config = dict(
    num_hidden_layers=12,
    experts_per_token=2,
    routed_scale=7.1,
    balance_loss=0.00666,
    lr_router=0.000325,
    norm_eps=1e-07,
    tie_word_embeddings='early',
    beta1=0.95,
    beta2=0.99,
    max_steps=4227,
)
Below are experts of layer 2 (counted from 0) of a mixture-of-experts language model. Rows are named router (the router's row for the expert), up (a neuron's input weights, with its number), down (a neuron's output weights, with its number) and show model dimensions 0-255. Each number is 128 + 32 x the weight over its row's rms, rounded and kept within 0 to 255. Numbers have three digits each.
Before each expert's rows: a language model's description of what the expert responds to. This comes from a sample of Wikipedia text that the model never trained on.

# expert 15
What it handles: Units and infobox punctuation. Units and punctuation in infoboxes and tables: km, mi, ft, sq after numbers, "(" before age, column pipes, commas in locations, Thai script.
router:107119039152158098117168097123146070126091179131147119135075139148115176075138068165173132104148058147095156122103094053124128096116134066145108144114109144139106156074041144138155119109091105116114168184163141103132173182134090107173127106089184101112098147116052104156176170186175124176160145150093170156130125160120087164136148123089137131154088172133079124117162080102189122114109127141114096140160134119054125113137156097112139147103125099134133074171119102118154147146112094126159130100111110085091123170077141163135169121123141144190078115175101131103145134102149098140102110086173144094078146058121112133125105088089090165153140041128147156162111148169066141138069150163120138118126120127134129103119136092152141145118102048196203130128125126110107162170181136
up3:105118141113122119133100177135123148174177135122170119164085125053155111123170127138147182144108081090109167163055145124130139100171086157107130181136097134153108137111124141104138146105112192087134088105126160123098103172107175148113091074072150113141102149134165108104137126161120107167159082120094146173078198105136104096125147104116050056147083128064136106126153137172129140130138098154120152140144069137164133158104102223126112120134115130119091103111122093142117194163157119118087206108135096122151130149149117124118128053108075161177148162104151077127174075153148136151064111186139109079148066175175135095082122136124120094123133166087178175140074157152190131164097145166147192116094117193142134125148137141157151172167158070161106148170113152190158146128096154
down3:103089167117052102226115140110145158176092154058179145183163138093167175136080114126153126087145161130115165072142140137129172068101157109116127171104102156162148091099097122129069123131098196137161134119132127085151195138159094086140088139091151148102122142179096102132121095167111111172136110119151111140093091080140168144111176115114096114059055125133122113073079152126126097062142134087139118146146158118128093121085103164127108127054123166151132151182173090132176096131175149082165190100128156171108158143091112102117135123158081061180148140206140115106145130150152154112145109161109118098057122118129134103133161111150116148105143136129085150112090099162074163177073129149097117150154126153073172117127125087136130195140163051168143145104132108140090124085099125

# expert 19
What it handles: Table pipes, articles, prefixes. Pipe separators within table rows such as medal lists and standings, plus "the", "at", "(", and prefixes like un-, per-.
router:120092124074128162075083142076151143174129060112166158135139167072105139073114117138109126112179132127152091134139167061124098140119187091126107101123143152092076107089118093087137143128077119117085180105189174110174156149135123122113098127121160070172090120093107188165136159124120155153150066122120110165172127117140015158124066138097147109148095121092107105097051077113131093069111139097101212100166121117106115117163134072121142137155116172102124152075154129117115096147094133147125117139125173062170131155113110217126146198181112080142136087132163142108093110138099075127148103157116150098101131150139152129103165121167085086217103128117123134094171105178113122173102056162140083117134196133107147146131108125132153181103155122138110099121146100127169124098142126
up5:089178066101182125186176112156164109160150107071089089193197177167095130123105121090169131093102145088115157111121141185100129102135152175126137076111138161104123151196100118135116124169155124157137130165128075199142121095180109140129042083152094069155168160071121138166098166120139085135106112097090109173116143123106200120089157108157092128181107173058105184077109148139093091133129163129141166140151111080158133146156172128145084143135144154112145092101119143127069160150148134121109171133115107140120125136135133110088138064143130162140116135105128130138101087095082108153123201087174065096133122044114169077167127146158136162054166109172151152128129146171087090110120124122145113111121161119185126121140186147148156096160192119157143127117105144157159129111131198
down5:097143114175130130208125110140085177170188079090136171102158114090113114112060089120133118142140120061082102116046187178155132109149158158119132048099112192092089172151112113093175123087136156121115109148139151097167171128154188155112104055135111110137161185154111139152105105196128115101126100141164116202142137109128155158165157100095073099078140143098129083127165068133110112160115100175130150095161092172153151088131080136147086162051097138121116073101113121160140117104149104138132130104080040111131114144087104091118075037083124129157073097118091135130164121089132176097088122146139126092101153112171147151120152155136103148194168158127120128097099150109152132099080145098160052137128142150141111128137121119096135157146131120151147150090172124151100089098105093

# expert 29
What it handles: Table and list markup. Pipe characters opening table rows, list dashes and heading equals signs in structured Wikipedia markup, plus rare prose verbs like ashore.
router:108123116113125165169146095147156178145126113088188108147152086151126201152121132062097099118116165100095141106138110133106163110081165147096100155163162175097182138099148086082140137113139139090057183099105132123151174105061120121153165177117138104145114133141080105141159098157067154154154116149146104106035082131132143119084204138190099091046099154109085137183173133127090101132094092118112070101151092130168128141099179141140143096159095119140169093110144153136131102130101160173158084167101084100165073106135107150103158157183154150092111138076088107111122089092152136154093098118118181149146125119102102168120131072156119117123145104075102184116088129175179134150179081118152117113126105123102100191115092176136134129195144190084078170119099130103116101122183074
up2:151173103092124100144100128090139121087134098142172110196091096148159133167087160062125142204168092130115120193151099164173102036088137194126131118160109158125167112121131184116165145151196125095088149166068094117181163138125133136130061198144143085166184102157094155146121078111103073142111115203192139137116146101106094114146129107153119123168107158097124124139179126089087221102123097128133125150091141111129126107174177152157143166137143104144109128117142191152126088153135118173155142120111106166154107104097149106169065097122130089123095083122139142152178066168095134124123088121163140119172156083072135158063092104115170142113153123174084196182133129114154168107146094142097135114130094108132074129126122157121129084179134112132145184121133206122136108095132147
down2:171096135141096163174146154110143115107136132125103087127178111155127163120161106115070080111112085140137158136089122157111135121126116114094123105162096160117123125151121121122126143128131091103118131146108127089119133000107171102128167106169127084130117101100114114130116125095145136133137141123097074115165143121095084200085117126139099102124237090137135124078130125122098124154127144123102100127109117094157120163129129123102140148127123105155110111092081154067104114119115105126120121166088169095161105159127135188146185207142121113061113110117158128086151156109103101184168125107094168160140072138148165020132123107126138122108137101160088158134165165060127121162118139177123135129111088143152155124137082190162146081152103145000120159120130104140154153177142073

# expert 39
What it handles: Infobox field colons. Colons, dashes and pipes structuring infobox fields and tables: Kingdom:, Record:, Coordinates:, Length, Website, Location labels.
router:072106029110139142120103098130179108120137103152137119143116174145135132139173060158123173121124106077100070155062076095082120147148159137128141143103074086124123135078109109136163128083048063091086119139166145148087158157140145180144095177159146125153161111128119143097168142146122136135154118116127123075076128124063082140107133087201114143116112152124109131131099158133100075109087130097125093087095108126110192164156139059149126141161137140126094126140098171092102087090092139130116064133054167093094203057161120184115109154159162135098117114133110129158164108160138123088085083082164163162099146099079158108069077110091079092103110127139078154177118115141041155115168114167133119127192137156120142117145109153165139154081162104128140166157100155118143091140121166
up5:153127151098166110125055144095121120136163112209154111185134098136090125092168115089152131081144132167144151099151138127115113146114125098125107084097141080073126079170118112117124123170087147170181198124156124104150093171102193137076239162102136139168124165142163169127086143082109143050135142135137164091117152181134165131164127142129103118124124056161040126174159116127147056141110154156114137118095078138196157138046118102152143157108156181132092132169128152155157100087135139130103113130137105112149148139112119149102119124051148153148089130099140149127128162079156174140135096071104092155168117107105171178133131084154149153120024147094090088172130181181099138149119148125121158144162106069121107156106190146126078104131147102100149153115111165120148157126108169
down5:127144122159138122068153110165148149076126138160115096113195185122129112154167119157153182130129158102140129127134178125105184175118200138067139099136061110109125125113172169037135163150097182149120117155131149140146088115181098169068130116128101109139200139115166115185145123103100150082124057068146102098089111111125137145180114142132108128143196092144167078141139167126117184163100082153134113167139157124125140134133175162094140104077152148120149215188149089120083165108139105136156108082059110055151162169152138137076129119128078125162153086111167129199097093114113079119083096104154176113130118053080139118155140087155145120094118134098080118115142147124110171077118150128102202140173138145117119126125136159087143131114117114073175110147108109085156117180165089

# expert 16
What it handles: List numbers and date starts. Numbers starting numbered list items or dates in football match logs, like 25., 27 January, plus paragraph-opening In or On and name fragments.
router:232128255231064149129074255076059170176143144157126118079165130101126144149117150133098123073146133086100134134147104145124151112129143159123129106140149173128133122109183162119098120054104127152153111098125163121113065073119112140123174126103114134086139173153068104139117140089149119103108178112084100139135125096163169098161127150162132131123201111158153133112146151067157127152120101163131132085142148149127085144117112176167138119132134121154171160111125160135143101119089161129150093123146178124129106162111101098175149138099118134163174107101143140029147144136129174141139135129172129112097142114135156088153113098173111108120127132131127112084091096117174097116091084098143104124070127135147178152127134099129100151170118171111175097176163147099136102139133074
up0:125076140084108129148062177123107153147127076159126147123117077069193074159158132146147129098135104184170124070090144134160099125134064176164173164169124135117110095094145153142058212132169154153135132114124203164136151116093147123118197160202155145118141111178085099159157146180090150165156138108194155146111147171096125108120093101161161110129146138158149156077149099149170094136118155113119123120129162156139108165154133087134052151052161100200110083171135145080142108137154173101146126138136076184185179171150117101086076108105144158132173111076154160105090078122141158147061115167107104133108129134111122053115116122187158108121131124135128125132130108148159139140109153123109127149162111192108124166102136098202110132121165154154119125194133109143181168117141131
down0:141079156149157147068144097166122102118138154101155154172123112096070138124099166090137179128112196152114068139108109117186113087049188124088141120120116137111183119112083137095149164137167106182084159133160128174121093021135084131089142086112101144165068111125117152169137108110146097052118134151120137088131103192140131162119108135114095083162141155089153084109146152098190135088097118107169091141139145118133161152117076106197157073099107133081151187127140143090103155132167103164146127085177159141119076075129116107125099129090223113096134141113150115162121205083110113096134103121144140120120194128160152109164126079152133125194093138113179160105164086139106126116093121077129140092142151145144077152140102120118142131102152161105112183113177131118128038117179116

# expert 18
What it handles: Years and centuries. Year numbers and their split halves after in, from or between, like 1616, 1498, 2018, plus century and During.
router:097152189181078120149178140152116128137117122139137156095154164142135083091148109174147098130120043151179149150119071133119102054130104130126166164120184094151123178114117136128059141180096127135148077129105153123123155145166107073155167119108096144127137159152142136126138086147123092079131143143152176162096141102099176157099179147100137169091178156130146087129136155111122153182140073100164188112177129085150103167148144196111126132131117162164146126151137121118210122122097091133103099148150123143069142155095082076111169169160079077184184098146106147110148146143151162190166144112091152149144145119141145141180137124185150173144200108175188159099086099183069170131105072127060120154082077096152084122091122148152116146165094096119157167148187127121091146163155102
up3:116075111137073091175152172099161127078119164149136150082088151120142152137124113126107123160091128110141138106107122101140113136184148128142141126087150107115122104135127156101091082155088121119180139098174152156154123185093158135087200182121138152095124105096097039094101162152133124124115129100055109157129150107126149181086099079108212123211125149106176168175155152146158200147120184135107149145140148107135144199084148179140117086150156054072104125131142153185152134160116090143117104175107183162149138068127153097095088185090083052149160049135126164200152163184101121126136138166138130154133096107174087121125106111171136145082156123135116097139144156148153107106161140145139073140110105148072173094050129117169096131130103134165130166132139111155109117086156096
down3:125102151200185123033132133134129111115155156094109114079140151116187082139169131113118168109122148200144131117069110140091115142158137193135112174121195131089131155034148127133170090096128105117052104186180089127166135076176128113119171156121144140167063125103173113145144151116175130106040152116137126121140096146140117111124105157125131108077218084152050116121121143139070110105147074072173153127133132087153186107182104139121170126096115093109173133168134096112199141118135136111160105115163067109164088137156132133113152082101180126153157119151111079106105171127144123144161122129124129158158146190159158163157132118091150126152151099124048095121110132075130153068170134159184152155146128124081111117112137104127090177173091124102096106130116092136103138162132106

# expert 21
What it handles: Lead sentence definitions. Year, article or preposition in "X is a 1985 film" type opening sentences about films, albums and species.
router:183081197127080160163124129085050184140140130108153111152131091116121126071085145160121138084165113099099146079105110080080149079092059134116141138141051155148117099093104077194157068097102091057123096170179111137164165125095136137140122125151088142095103126085095154089081131168174143143091118152110118167108142075104065138168093116133075164113161145126065101130146123124104147119101165098124116126138152118158075124146130169130120140062144112154104142169117078197178104107087173140122060133150115121107091122153138131110107137103120190075133145132133091114128108093139086071100105137114140088067112110124089084108159148116142148166122181128139175164107110074069091112110101116135175138069129124158171066088121170124101108116137118172123081154135148199162075128091131
up0:105118117125133156121146142079133098129141104126166086131096128173157111122077167088123071123144018144146090137145055152110097088157075144124099177173051123156183124105098115146088085131144090100167206107118104123087144194168142180104101160120201122194167146170165145134119124102201102107121117060127167185149208130112075141088110140161142068144142138086115105150103135074086146150170155112106103163137111092140093127135172164116092172066094147122160107094129086115112105074166109144124099172104099123140141131078107120135170105110112100124138047129122161092135174138101189139127101132140085085128091207129127207125118142143164139078133150176090131151130121096133145128107163070122104130078089070145129153121132094124103135141082116128114099099157136122130127129096127
down0:141158113149157131212111121137127090134132175124113082096111139196128190147155125123128121141058074113114088136162134109146100063151110104118134059130167170139175113077094101135129129123031142153057145107136098230110118086127154131123125135129104078079095118090121131129137126164174100128137117142148196123065146147131169182129143159112108131059142163170127051109101087153146144151083123119195156093171125147140131141158131103156157165107105132146127086134117091182151170079083121135134170132163137142192122102194108170134102117167142150190139119162146162126111107100128093150131107112075098113090149159177112168215122151150185107113080145107169160106159089170101114084131152084100141099086090081121109158112133152116163146182066129127107058131159153133102125140115108

# expert 8
What it handles: Table and title initials. Capitalized word starts and single letters opening titles or table cells, especially W or L in sports results, plus A, An, My.
router:181096196152079138099106154105104141156148097114154104080170116065165173140166111100132128144198188120095130117150125174120164158099142164097081105157175153123197101138137125159109128136134060091096088072140152086143103067106148105139142122078072142088136127089080121088111121128116148135148190155113151199091115131143146086152140111125158156063160086193141171109163168106147119138063149163152140099116125123175072204115126073111126104105103144136156159068112151160131139149136127131140146109133159099121109167161102150151115238137117098178129105073114095086165109170141175117067119147145108164110115162121153111069125136178126058155154120174105145095107117144157123088127077123109118131110109161129113145117076124083131159136093141051112104070138093136125121136147045
up2:069186036123138097152146106189141075074150172145135104146131113160143073145134140117127120147106149061100060123145135140135157040165140174148107170127118139110137127118099115145150118095126182037094199182119104131172143124132123134124129094131134103093098138143095151106115168161135116065090112130091121113087109111058126132156171076143187187127133137178131202146170179145113102192111139166146156131113137164149105155142150122124128092139142126115175143076148163183099150102158107117149094133149037122098109059156113066138155107131127207118182167168149108090138104153134143072142128117147121122113117099110126144134105125086096121091106092133132120141117098114136166071119121195094095106139137123103195182165135138135098105156151173158128073136153099101124095161040119
down2:180171134080087123123136175087144124125163138144137104134153068147126112107097137117095137087109142156126146141136119145141153135167138117097095152139171165159106118103099116110173083175133127165128146154082139129123163092148119090147117073095098124137129199156127084129113150160105107082136137179085140103119176109148161151092092092143106130124141204123121164113142053153109141117084132107202112200110088152131100127143053103091111159116098153132185171112179130099144140141151168166112169118107075144142103121107152122065074173108118118114134116140137206113040137060129124055177081080092079097091122126071122184125087166096114144095147081127130152155183057164141170180131142178126133132074119175150091128080126092174139160127136165136197150066151102130144087117062159